{
  "norm": "rmsnorm",
  "tie_word_embeddings": false,
  "dataset": "wikipedia_en"
}
Below are experts of layer 4 (counted from 0) of a mixture-of-experts language model. Rows are named gate (a neuron's input weights, with its number), up (a neuron's input weights, with its number), down (a neuron's output weights, with its number) and show model dimensions 128-191. Each number is 128 + 32 x the weight over its row's rms, rounded and kept within 0 to 255. Numbers have three digits each.
Before each expert's rows: a language model's description of what the expert responds to. This comes from a sample of Wikipedia text that the model never trained on.

# expert 14
What it handles: Letters, accented characters and byte pieces inside non-English names and words, such as German, Spanish, Croatian and Hungarian, e.g. Hochsch-u-le, Figu-er-as.
gate0:084115142166095099166147148097143184109069116100082164130113096147114101153184166168137147089113104111136200159124131170143143122146141083119119161105133082110163144110059130130108145068094125
up0:162182128078139138192112119121117105094077049161113079153187149152137114143177178093134176130135164186127168136073131126110111160159139103111094113151129098113119144167185109149106123169169165
down0:139115064137114143124129110120079107124093165132123085102125126228095134158127149149110139083108196141143170103074134115115126104079141158134113185168143183127122146099081127120123165116125155
gate1:077103095177100138171141153119168119156122134089123129104107174096089118133202084156137141071138136155162083152113074154099175134125159086106125153088099070088096148131162115128159112123090118
up1:138081143055113145104078133171095105202076166149125111066138151144140120179111125182102208178108092151174071164140143128144195118163083107111156119177182144139106160121121114148085111128199163
down1:116101139195168069102147118150134193096159113129058089156135145096149072102114112108100150202130100166133131124144098183184156158114155115134146100095145114152133107100154094105166095085146161

# expert 35
What it handles: Lowercase word-initial stems and middle pieces of ordinary English words, such as pro, work, comp, bus-iness, f-ac-ility, c-irc-uit.
gate0:080097120127165118134190146117105086143102131166106147161102164183132146140182105129169125130123124174098108102135119140101178139162135167139134091155164183120133166119106169158112138099125125
up0:151132131138082127125133218178124125105097102176139195123138125150144116136087140120132142202158138074111162106150138081147157076129060151103076097166075137141170117135082055125117046116141088
down0:069160117136199101158160161147073138141153125190130124116132187151127146076114177045134088194147100100155092170130145088091151092120128125086103137094136153160114141142116124129088079082122149
gate1:131109113130133112094147113129116193121077097165132134157121134138170175120114138157098130147105097093093144098126137111163139135116073120064099068199177136078090099166107171109153092123122162
up1:102134135137109123110082135144104182152129101142161149175160084186107147101134145155173126144086097152149095120177122072122075105196166113203165139133108111175112144139106179132144124144100132
down1:121161165125185166100161109142100125102141134087061103143137133144110090205122144161163148159141081127159124134189129101121130205171107104116071157123102168111134107135140137116092087103146097

# expert 62
What it handles: Country and nationality names and their pieces in sports and geography text, such as Nether-land-s, Cro-at-ia, M-ex-ico, United States, England.
gate0:172136133102086165099126139120146126104088174087127077099129128144123186137130106117175184143082141136155142103138151123134116128165141141070151155078122106144104131222046133082108101108139108
up0:189065126138156148152193104125173145108094140167138023224128096123135134115161135141180159114135102094174123110122145131119057132160170142163133090127080165117203129122117175074121156117181123
down0:196132093115093119215064138146153152127110148129135084106177111120118077151146125130193138124124116145170161087095159124176170106142090145132132177110133115119120135147112082090084083114147122
gate1:132097181186134124160150179096147142140089180100128191140144167107129093158094182146144131187152116200149161124133105102218133131187182146108116123121141142120170144088141093118132162181161078
up1:102096166129127113152141103103152062107114126164125123115092134128111103117094135161110184135089132159137088187145138114110195235144082184161125148106112091086154120160085129101151137130100156
down1:069114095132133091112141137113098110155097110165036202161150162115146158139139090148127170115148129135139097113174151145110172116131154122153122105164164116069109082106118146127173186171095125

# expert 29
What it handles: Inner syllables and accented bytes in non-English names and taxa, such as Spiz-a, Pun-ta, Gonz-á-lez, Marc-os, Żuk.
gate0:191185139149076207162159147084165099077117133107107102142125105155084072082125110091113105100126102119116156161108100107059129103131139070153132154187169134139092071074122124125156152119149143
up0:191130102127153152084171186121142160141124083205135160079127142163157114156129131152156127105222059097183075086117139143114128124160093144077152123110184172127109148138089106134139106156161122
down0:091124176162100167180106147114138106141110145133168094124125063086069091103147126115139105101141097164138138107173136128147111105086098122102099110176134152130104119125065131109110101137131160
gate1:083150168107108082104072135087093147115149162071145108116164176106221157094142080198137076160101098131138146109106126089110127178172166157084119134140124120170114062088077191115117154163084169
up1:121171156153056121155090108095153093153139167125148144113148085108134154110151145151096123149154108133149111122073177126096127148152145122142160188098131160112143107132095095163178080178117118
down1:147125088119128123047114069125178089104145127147112122157117122089096043128117103151126180119138135151213090090061141124089176119170099134144166154140151138096161143164103091100121082157157129

# expert 18
What it handles: Year pieces (201, 198) and the en dash between dates in office spans, plus the space after born and the Born label.
gate3:078120119097122114077104087125118099105160151139156129139150135154105121102154118100136152088068094102079131214088124122137114050105164120124109114110163129136133089147098156141110064187101145
up3:095096159169157122140129131152089179154123171150139161079123090149111139168102083093053136135138084143144169072121122135063136151164100072158156144149141171128180133108085152161131097181165157
down3:155144142094106107108183139131090039157101179170105127115112093119110080087128135133150151073107116194121164108100142172128130157096126131106124124106127135148160203162166120118180146092109188
gate4:130170182160154177130210078106139149113113101064176127133128112115115101118139162139118158096130157131049141194116162112088137192187094159129113187155126086182167100167122129103094162133131172
up4:117111091179136096156119157124110171180138156161177155139092109101177155066103122145132112125094133111156112142135111175085139118150068163134103114180137133136107108103155165162118089189144106
down4:120149164128153111128179110117096113160121117115182128102123122202117103164171156159130099160158201072118185119142147090055107133181181150142087120125139141185123155083079091136181067108086131

# expert 40
What it handles: Word continuations after b, m or v, such as b-ri-efly, B-ac-helor, m-achine, and starts like me, mon, dr, organ.
gate0:176113068099113093098121116130125152164111129140151108159172123154195154092132131130158121091145162157192115122110105108094101140085123171023121117100145117112133092123154053138219084119078104
up0:177153082099135123041174124108145128116160189143084136168148173139087173142067127101169105167109111163156113190147147161151164118153080110075115139097173061152123151152083160178144126113068063
down0:158160126107206057150120144161163161142131151121138113147149148176093162088093144139169125099151080140121151159111154187083135106154105098145134158150134178085077128073117080126110144139144066
gate1:086112138108102130080157110124137106085156135122155135178093135154127108106227120126151160142181120155232144138125174113169092111094106044136107142140112165126110112104171088077117153116142087
up1:163142117076160137127100067110090098170132162128110158144138143061123124114129100134029145140143150095135149168151149091130050163109096139141141142161109118079176119108106106158168191097146132
down1:142072079140113131176113182097138134125085142128175149099119193123152118100146143180139184137182111162097144160093108116132129131160146119115142137177120147050105134182138084125131186102127081

# expert 55
What it handles: Verb stems and inner pieces just before -ed, -ing or -ation, such as found, describ, ass-oci-ated, acc-red-ited, Prom-ot-ed.
gate0:138141118140118043118158111120143174149123115192109149083132158142180114138073053122078100144179102155151106141111109109174053111144171120127092144169145089089156140099141157146150103132156129
up0:173102089117128127116146149157132171098173108141127116110134114201115114109114118136058160098128151157121129097083151153133143126133161147109171127091109058122136101130125089145105175105110145
down0:153144127117136132129149160125097172131124095095120097133128114168113175106138119144191109175117136159229063133186088093148164154084102173169144118178149091139175145084129071122132151090112083
gate1:077118128112137087119095144139116189059151183125107108151076152156119090164175107148087115148163123079134124150173138180176165103118156130129117144094167137137102059137119060118137135157175118
up1:146153136128087165152124119128121098146108135141123134118130095150113132167084147123168167158171161145207134201174062109132053164132107084070161129190117111109142113210143142089179177202107071
down1:152154180155108098126129121164073165121155104125108156131170106073146099148126137078057087177143073141154096120040145132112165135115082140131154127194093128118135149115159127076118144128179163

# expert 59
What it handles: Hyphens, pipes, spaces and digits structuring tables, lists and infoboxes, plus label starts like F-ull name, Educ-ation, P-osition.
gate3:101137131126126198106094077144121163103056098134145075169172161142030174103186147115126136125138134177108155176088148135073150163115130187097136153157076097117152131118091136139101186132150177
up3:144189144093160161080125138109084207128112081123138136104116121101171170188066179125099143157142106147130094131094142163115104104119158154078091141112160075141111155169117131102108057090149153
down3:112104165096083146182142149123152066172128124136114112096136133132166125083129078123148152160143128089169135092155081117122139097115106102119135131167121108114150151142124156176087081082143176
gate4:100113127096081172145129137166074151103153142104195112093139123137132198151137091158173140167174062114082111134100081109126084121120124159145166110116131121113140152171088091060103146162098152
up4:067082158102119072167137143141173139094123136092131124114099134126106150120096106122133156058121156115129093163098173097169050129113128193082167119117152149119130150114114151122141111132093122
down4:146153121092075099120161083107145159062162141169112098074073087073105141132081110130154110099031174098160160148156099092129128154110111125104159161139137170130124090148137132089146112114110163

# expert 2
What it handles: Final or middle pieces of proper names, mostly surnames, places and teams, like Stan-ley, Fouc-a-ult, Blackhaw-ks, Germ-ain.
gate0:129110132114082111084130075116183122094105180131097135149160174118131119184049108146101123136139159118130137076149134135111183101109118091120103143154110123119124160123100125137121115129130143
up0:117104133152134074130095120151119138152189098147086110120110154093126148097118116153166127174159131115132194107109119133107068089185084109124074117194130168120071139124088168123119121136126176
down0:123105098103139120130138073175169146126110126137136109113143152094159121076157162117093146106202078157115126125131134182140163139089171167136139125096109103165128107157126168111149106166125107
gate1:142124148132127085100158157131119107112075145108115137106158111137134170129058158114092105113139117106136109145110073149124116147161091119133170164148093153148103111161124143147127193138131144
up1:162124135096150115143107134137166133060136094144157072136121140136127146121102110136102155115154112100121173127152127129142108130111107154146143164122126089143102155106072125181133119071124100
down1:134129108084145154152137109076118147107143142091089165142140087098144100180120150147118075111118141181158125114169152152112152118119106062095171195163155103123172121083158123117159148146096115

# expert 31
What it handles: Inflectional and derivational endings ending a word, such as -s, -ing, -ed, -ions, -ments, in term-s, remark-s, stret-ches.
gate0:145108095172082108134126123075177119127111113065123098138101150109135108100115131133172144161169169130099131079181147137145136094134140089133113128154131155135160111180071129174143187125093167
up0:118133137179161173067063100163137070161147209086149135072191150171118143061139169082160076147127100083113136155127145102108076114151137152143117116119153152109120097083124149132125131100170108
down0:112130104106112114122187110112193171163165117115042116121098081133084060133110113141132142075078129115157116121107129136126142190128144078123100184159116100175108048173043168152110160152089148
gate1:148196150161103131140077123068106138131068166159103104087081092112098116148067137113126157171147116115168142135110086108157191121119143116180121090112131162140132137098159157116092162126138157
up1:115181168191123104088116148141091126132133118142133099135173133106093110139089059129124175138123063167150096125171194156107133153152123105102171134128143111212129131178153138108062090178159105
down1:104106142096128077077151081209128126128161155139085121176140146117101111150118114120094136117144149037156223120126193124141131119083148128145075152124122143114165163118074161107117177102096145

# expert 26
What it handles: Pipe separators and cells in wiki tables, and the prepositions as, with and became in prose, e.g. known as, finished with.
gate0:131124158163125129128107138124108168087156150189148145126129103080192076128117142101085151140169129151132123086110105126149084116109127122102099123160120143109088132178086104125132167162114183
up0:151168181090141151151083110105133197142108138114142166120182141102134115150140115127091166167100078139105089148128159172071147106146123080131164102180160161033107079137109136109083163139149094
down0:152123105147144163139204116065100125130140122138053145153116165138145131128091145134177164111134158102165104134131157078063136156158129094135144181090104145179137195108121164171146061165119095
gate1:164112108098110106146115136077157124107103084090095158107134142089145122095078100113148122118155176133117167162103118106133200131159122161137168151194088161127110140144085101103121164185136152
up1:088089080141142179107100078171141121101113144165159150138123115139139194162211101143138115108139121153101114141129095163113122099050072113181107117164095101110142138143091079075086136159107123
down1:099114135151151120140078123159180067137174120129151103175111108113103091138123107131101083076143117187126191115089114098159161133083099067177083119121112119159167167149154165170097103101142173

# expert 16
What it handles: Word-internal pieces, mostly vowel plus m, and Latin prefixes like pre, sup, opp, post, as in Doc-um-ents, Ex-am, gen-om-ic.
gate0:118095129139141118150144067107163166085041118210132168138137143196101168093158104078127121115119091149128077121108150109142155131123128133135170132130114117140110172136115153133122153144120156
up0:152141096133137163045084097107143126141141133144116161136214150152186152135165091169181178159093122152155107134115145127177126146091123130178115137147162134141137139086098139056137109165138110
down0:097139100126128111158144117151103098132126064126176137114123126076160093129127133100059138107080120112152154154128133100127185145192135071173094145125115178131137153139135106129133155147110020
gate1:102075078124108159131131072181090136102142071142126137150175129097067072162136086117120166190110179154119117176118151171055111119145162114137105116164111112144102180110117133138178125125109111
up1:117065125178134190133120104122079115102070072128169150149175102192111138096151119077103112151150048127104161128123073124095174096161126165116138206136066161160137136129152115124199148136094149
down1:073116120112193171155160135131141069123097128135074111098128139136113198111184149083103086143131127132105059093092095111104169115156079121118159132094139188139146144145154133109104113147150135

# expert 28
What it handles: Pipe characters and blank cells in wiki tables, plus position codes like DF and MF in football squad tables and semicolons.
gate0:148161154149132168148132132163194104168131160067158144181178121093128089097163100147066133181169157142082158124137191133153100052107143136097158162150156124152166122116090102148126094106157188
up0:143107063157097111125104099164154162159104130193081152111115174165043139114162113095148125143110165094102208152134174101198132113103085099178109144164118098137146174146095176169110097099068101
down0:127111113157129127132070088108128116129169155111155187084128075167142121101140171145105107099133135107193083143139129138142116126096076119108077157142066142159224105106070138137135153110113134
gate1:130150129114139129050119118126070146087121125105143133152155133166172118150076114167178140114140166119096136169172088158142156140067139160093135230170177072107116159117117140164077108153100137
up1:116144178100175095155126088176174149113115128150185140153189165180115137093158101131094071136209119176066130115105114089115150134079135133094121150161124056113121123086142123113093151165082136
down1:150146141095142184140112137099137120148112115205101120151131147142116113108128102122099087128133099129069153132131104146106150149141168139153076135116109150108130157060178116107177128135177196